From a checkpoint of a small mixture-of-experts model trained on Wikipedia: 5307 steps.
Below are experts of layer 5 (counted from 0) of a mixture-of-experts language model. Rows are named router (the router's row for the expert), gate (a neuron's input weights, with its number), up (a neuron's input weights, with its number) and show model dimensions 0-255. Each number is 500 + 40 x the weight over its row's rms, rounded and kept within 0 to 999. Numbers have three digits each.
Before each expert's rows: a language model's description of what the expert responds to. This comes from a sample of Wikipedia text that the model never trained on.

# expert 13
What it handles: Mid-word consonant pieces
router:496504450525468417461574486475479526497513452522466502444615539503465498507539431539519535445554495506513530586482477499489502514507489535486498434474568506545495450565509448563470567589541549457542514425578506544472485543498517488491630579528484539543543556470409407531496503466460436519485513427482482522575466472493489490468465565534528557619487504509472578592499487514513514521454485526464538557566498516489480512493525477496507508528555505553456386529397513543454515491531537489526497558466434478534488488525501530532529510533553486488544551460482562479517477539521516497512456485462478425528486469494451489514502489513479455478434473443519482490538496486496540494457509460496494498458480552478473597444484480460505508513556489467512448477500488475506461455505571
gate0:504508444492576524527515510514530497478502433469435570439522477516475579532518525486547463516411500487499507515509497433519442589495527502544407459458478467526568502490584483488453548475536536499483441506452538514522495431522548395463507454499509562474540485451480498515483532505552514509528483513526456538534486431500542565515450477549525541527378498484508468479461490457523553492525481554446519574514505593513411447506551564478452489535493514511474511514477531477591576505452542487523463481437531472473439496487576492437520451510496485480498495501458613513455499497437437500582432527459438559436540573550513529494504552457506539488516509550528478569552524449442472534517467530500495569434472545491542518510485514493533505503509514536519498538428456488524478530537519
up0:485452547622479541461544499526566474506511567532522459508531470480505531506523479500445502421483441500450439544515453467490467464577573493577516628500500523472470446507487546565438464560487530529495519490561536533483604502527434520508468492503480480459528506566530430517513497553440485518480525488442411508438463559502465467501502504511527517506513533535520471542509445483565550459469586534543529465500541562415460431521505502442449482467532449489554547487604502490507519521596517503446505422508469472528534501462471524453471487473486483530436508503536499526518580576499506499476578490480542532470456487421501537491508470430460479550508434417536503501474509551471532471476489470516433474441471526502501508456474513527479515489534494550474546540487456481451528490442545

# expert 22
What it handles: Word-initial consonants
router:492536495555471517473503523438444520470462512493444534512541497524407522551479459492529521524533587488500507564519417516522495465510558496471491467451502504528492548513491527550455537487470612500519499418471527540448539537465509547484505479522526524538587549468469495496567520482479549464422472518434498543549546466531497515438482561488495585594610484498515603520514428501435538490477496449414512481529478511511514514611553463460542509501542485487499487454486498538460500569498525501541487511406464465490447482520502551455604483543486458483523543552512563503480439555475503505566477450464478432528569491519504480508526465483483472484506444451548494481547500435463492531419495537466524534465538532459483534485545447458465559558592466478490533520491552492515458458470479
gate0:507500516469578552506437577566569498485503446487510522458514466528498501534527513506494530514406499446510516542568524497496461545472530517480417447495548437496558482457526550469455526448508520501510428502460610468465540460426494431500498484566487562537544496464481543507489559517557511527479495487484487507524463402495485540461468456530508472518479520477484501525470462458471574511465435519450440524576563585541477460556568575551487502453513530523455538550497535450564583463464518500422443512449569456475452509480534514499500552510521467471476499483485575487497488523517494503536458495408482484474535561573474519516491549489573514505566500474503461584502552493454479483537464526467485503444479518508550516512471510428533555505494555424539541495447531522446432483597473
up0:453446543528477490488525455449520504516439512522485519504513513472466454508511527513503481512460504537464423533520553484457465544526584468556512627461531509458545488454455555525469521550518548575476500482583454553474546434556463510464434492532533501469492516543492530530522483568430474539510521482444448492471459580562464444499491506504513475543540507589472457518477500538530489509522602527525543486470569506411463520488454449551440475469492439545566575472575487521533556492558436549470448504514509466517521497497508472477463488481517490554437461445574524580521564546497498529529572402470560534482454431390498523514534494492451507477559483499517505525468519507491499464522500482534425510470488559483447499503481517486483500470551460559458488500496456411510454530491563

# expert 0
What it handles: Mid-word fragments
router:511520470488473527487537453487499533495475459474493524502555556499500480514492418472521502508486529499479492585511491533522483550491498499498542452475528513572518484578497494523472541488486548497494526494535559525475497532493560547463558609562535526507525488457466515508556582442501444500460489512421486504520485395500465486453476604512497535588538469539493509567477451512440507493469469506505560551558529543423460479508523470495569512512549425540547469471489551545427561528456553468549515521465493446504471448520489549512526500539553406557511499439484592546522482548496488540526442486426511490467499453485485517469578499534500454514493447487552500452607521424461526494481475474481496536430502495384488582480487473462529519515561476423487429543506567476498451444557532
gate0:492518488479590560465498495527521493461534437492471581423501489566544574520515445522515521535439491467523513549560463499482517576446499495527423478490496490485532495508595507513530550457481542564522452497441626471503484464454523468498521522502490563454565438437470530528477541457580538579551487479507465518547520421495531526473517415459530454536397535437503469522485491509479536532482501527470490506513511596543439485534549494513472530460481501482532568492442485443528557463453490525502480408460520468461471486472503472451553495498539453467510488548457580532459547545459492472519462524480462479516567569508486561494517567518494501525522503506522492573556527494491494505532517581519523543440500526480550555537494560443561481503561554485530503527385488507500477542541532
up0:406463561592529490494510492503519469533481531516517474458471511475496510493543476498500475512463545460484436512492451524476458470593574521541444633524445527461504465465481553525453502592467497508500489465572549530505609479528479484440500452437466528488532485545513501452484525483498479557500550497455427486455471566510400520464442434473555546510469518566510484543526474580585568498507603518547538471468524532435538514490468537473487494483513449563559528490573511457481517508574520552461527484476503505497465506481483484499413514486497489487422539498528563533518512590492552467467554465472611497472478479454503524483523500490505490500520440438530450564464489549515568544467486411519435533444466520471458500471477484487460521503520476540473540492520468468483525482461524

# expert 28
What it handles: Verb stems after auxiliaries
router:471536499525509479574525528443527434454479476579453556503532527553446515568499478526569479499523527464448469593500485483588484513514477469463494464468576612521533544500495491512471542523473598499540485416516570503435539501480516507492529522559499571500495610453500472520611500488474495506555493450460512513487524501520500491478503538503461510604551520500513539551503501510467594439546530481438491519550516510506460536493537450509496513526507473499499490480471572573474453541544474483515514529443480490498491475548503534491547454533437475444528480509564532468473463512481509536599512470441477459476549477525499495500545501546480466517551405495536496444522486518487581568477493550432520547469519531434520524496543526406491483495618527489466475486474535494507420426534468
gate0:508557504496599487556526486519520486453523381519510559448511486507518609543545527506492502521435461479445495570576478490490565575473485496545535441464543417500566498494544536472466551483507555533507428487497554489511469432468525438500461498523511495516514494475516497500528541521610534541535497431515474546480493466441511524537499469511480478539439467450493473490472529487495609504508507564419500531507505574478408515475605504548466512522470570461479520590510531508513514500481530528512458500415523474468499517474554527452512445465532452474500481488472578487435459537498456478537465559450491510501553514509444549511514550499545466503511478545513479538527517502471563443525470588510519561405492515476546541533471540465562496523487515523551478481399459530509450506562494
up0:481429584505436490546481561494452514604490549508522526491525451495477474510492510518510466499459502527474493511528455439461465473548553506574509600518559534487536502488449572555460429535531523567457491477533515470533609458508462514436531509540547488463468459546543443497499502577442542487451553529469426484472492558503488505505478398494518531490534493539487477546534429523534540460507584504520540491479539558433501487503493486502499455480513490527584560438614495489568498535570501525482456515518485471545444507488411476502434589458540500593483482459505543571505532540506488533497546423523594486443478492459486498531464466464452467478524472489494481551412493572501497528476457461499476502512457563487478528483488516506494541439482445514487503524556481488486528438461504

# expert 17
What it handles: Capitalized title starts
router:559491474548509463535515490449529527491454439428482493510561504553456503509465493508501557488534526465519516546557493550543419549508526547506528393475506454508516528527470547473481508505500526523542529384521501544472489543460541497463521497515543515534590497478428483487492466445434569513507459434438519554560491478539403464513499529475531535526543445518522553517509459491472540463441484482425554498487499514479555524628543487457572502556489497543494459454456548518496493530503548512555468511452497455508432503555459608517550514525457421503522488454473549479465478538495431508615476494457532443493590503521464462528560457454538483474529452445542516436590481390517470480462505509461495540491528493474501549515527466471531540531534532443509483533495477496480469491464470
gate0:526507519453614588535513480563504504475526414464481541453534475585480504541493511486497468530448470472535485532582534482518471544452507520495491437450514483465559520526593491470473557503517479515471432472441594461488482449488498459502476479554487547527516529456506524524476541537514514452544500470516483517552476453511488544527495451457478542547426526462464483500455520475491540544463499549407497534510488571545482506500567460515475513429501529468440503547475527456571510469464543510486512485442521467466437529490494466499490471493515482467494480481474576470473511569502416508549486514448472451518596581523504521465549575465499490567531462530543461562546525477481503436550500573467503548435485522495550529558408539464555509499485589453568478545393464493462530504572512
up0:491422545556457472446489441527553469531505530517515510474487518444537475488550515545536512475506492503423492576452466483424463453612557513572497597544535493451479445500460595494430504536450523568459473471550489533503534540501477507485457434410454488461536503510513427494514580521509439549466548526483419527467450514498464552490527497530538487504525509536516496529535457506503538440485643509539515491476575530430476485512523504503480499524494456540528562512597509492479487563508485517473493460517490479476528522450491477478503534476541487529446486493562610573488571506478449511459543493485536512421466501412519518498513461469508492481546530498480478513462510555488546524510483402515497560432460558480477517437547476464498525480564427554480495503540421475495490492492490

# expert 5
What it handles: Numbers, units, tables
router:474494533523444416514530493435514503520496478529398512459540481488509476561499492493523516475534542450577532559514464466566460469499515538529538492427532537526590508527489521494486506478465514515468484461492512533446479536487509501480547492523537535513487582484487478470557582452459503450508493467424468514597531478524431598457430554480534609530557476483468569526525451549479523488504493527451539550551468539443479530533547493424549497568495504472516500524527556558464474505499523467480497522516460441474430500484514514462533474488432460541483555501513531560516531483479568587591525425494451379561489492508510463561437414558497486465477433446547487442550468488443511526487492483471493486414516497435465518462539518461513552491549517460517516549485494544477468512477480
gate0:531573501515618535469471509494515502468516471510504569450459507560522544501530487436534488548431504412554498564574495461504497564478522481546456468456526449487509434489497497503465504471538461469394482516454517533463498429506494448439518484510487541490548515453446506476445497482528520527526475472503483560510484456454521486523468434450515509539436516451526507512456476506455553473527534528404447502523491545601455505497549524512488511525528609488428505457519526460521529446442556513512503473481516487470508523502561478489542451496554488479470507496506583490481478551562476512566524451441460484529547545508499528551502535468610509519521510561508515567533542518480477500490534576493493556432435559451520552543523532463513512532491565500532469557384503536457524480627469
up0:457399582565479486455524465496541442570496456508484484508513480529476432482529463517428459499489488519458476510503506478450509514544601491535511580532553506479518462536460575453504463544555531516532468469554496501545555493501478561496500456509467479510470511588543433522545597505455488504491551487503413537462438526569512455464453456559538519499545512533483446555532529515515490492528565574515511493444537499428485557484550487495469521463496459511514517463560499487499503510569490552471548487494475441482483525529434520525411467419510525522451465465530479543500505542462536509525567440546583497474497447398541515536469471435429485507510495512496426476433525479511485491458472434453472460457503537575441486478513498558478511402499475509478508471481423474462497485436580

# expert 29
What it handles: Prepositions, place nouns
router:502483517539493394560525489527494452451501438530466509487567516531462492530513469509505500453524470468549468555507462559561440519451467576489519454455507586483524622500515532461527525485518539525556559470483526463497503527477470569504529508512516528508526518424476500527551530447475484470515505473459548530568554476510495500512517483529493530532493480530540525554489455563477522425546597478479524471548492499502478530550531401457542475560479464506471475482518550536486483539510539422487533547507460480518467462561456557506644494481513451504503549474573528462497587536444487492583543458482521431538522475450526451528445455463484490529536425461483508456527471480480535537460480470477467527490541515415552571470535500395480543481569529438509551513549552553490446477491471
gate0:497536476499599540522483502542541522439559409479475593416526518577511521516497522465510474483407495489506611532488508495508490576428530515572447431503510491465536480480586491461504483518504512477540452461460535482520549454478518522464441534520493562505528497452478526522538524457542534517435480535517496553529498436452516574500445449447498533512429463467467505550475504471461565502485461524438481574476488512548454449519512474462505495467475542443504512540532547467552521529479568456479510477460548550432511507516520518462498461524558477537512496521453563532497480554507495505556451513469456470528558564506482552516501559468532531556547533561473521516555540523484472520497439555408484561401466563481579488552490556452543467517497541508500497518426482535482453548591497
up0:455449588545456441462536515444473440550480514534493473547525433469450479486522503463474466499522489535475459509511551480503466469515559509538486619540494546499539445537472584517462446505500527538453499500561500493495584468489412482491485406478509474480524489495540471534526516526474447521550530492477432474472426548536472473509439448501539546513502457483506491533549465495539557528457596476487524482472534573433480505515538453546531519445532446529570560473543525480478512517536494541438478458516519494476455484562517529487448508475507444521435493472528491577543606498481477479440613441494562517467482429422488516449552418469489456520507485474535431470449524467492493477533463480512393494497470560502417487482487448499504498462500476546538525485468428494465487509428539

# expert 15
What it handles: Word-final pieces
router:551474417529508448517530487464471510467496446520460483548543495507479522523494392518548505462562492489488505572501437528592503474514454518520567470507483521485544517530519497532529537519460584496567547517469483521524559542529566460487553585548534539550568586441416491492504527416477493475471546480472490549513511454524506519440488557539582543564535508517506507529557515482473489491511526482469542502578502549435461493509503464481521490537578522524524494456460548560396541561523525479540582519487430498488429464596443515539541470550495424463559564454511514464526453527482460593498500417463502429504543461490504472503512489460464478490483459429519493470548535518466515480473482421471501497501552491489458539442567498463497500514539546481488506545508563483481481419512531
gate0:481552513528547519477506501587560588479561453474506475429527496520509557531498524506470478503425523451496501552547499431478438523509541460525481462520523523555553445505524477486473569488456510521448510513499582501542478488438524478485526533528530505558492486419513523467525496474499542532472493538582507490559504416531540543536482429523534543508485523499476471530505506489478549498517471515398500538518518542522490465492534514491492501459490536462476532521466484413543562499412577476553493493457503508485459525499493541474526449485613473477455467541457586528492495528490410496576427543454444500505540582502506526502490580513536514505490523492490494571516537482461489487472512528494538544391442497540594519514505551444618542522495506505553509485371478559451453520567514
up0:461437531559431501468443461534486452575494542514506510476549488496450412457489515518558519470456482515453501531444505520461435550530596506503455637478556524454532463434465580454461459534477574545511486496556539520500545478479422507491449414513528491523533478539530478537557487527471502480516542479457428511437483497504497499501483498519555530561507529542487486542552500548541551511483568459568537431426551547410503486539466516457455515473501463537516502493590472556510475540563515500437488487497509469495506475506479432507449557454486478487413509506490527531527562505511515517495570499460532467459430468456509534461541443442504491508548458496554467566438543518514556556517443473548437479503472523535454545497495510512497521524516461543518538524506394480477537528489575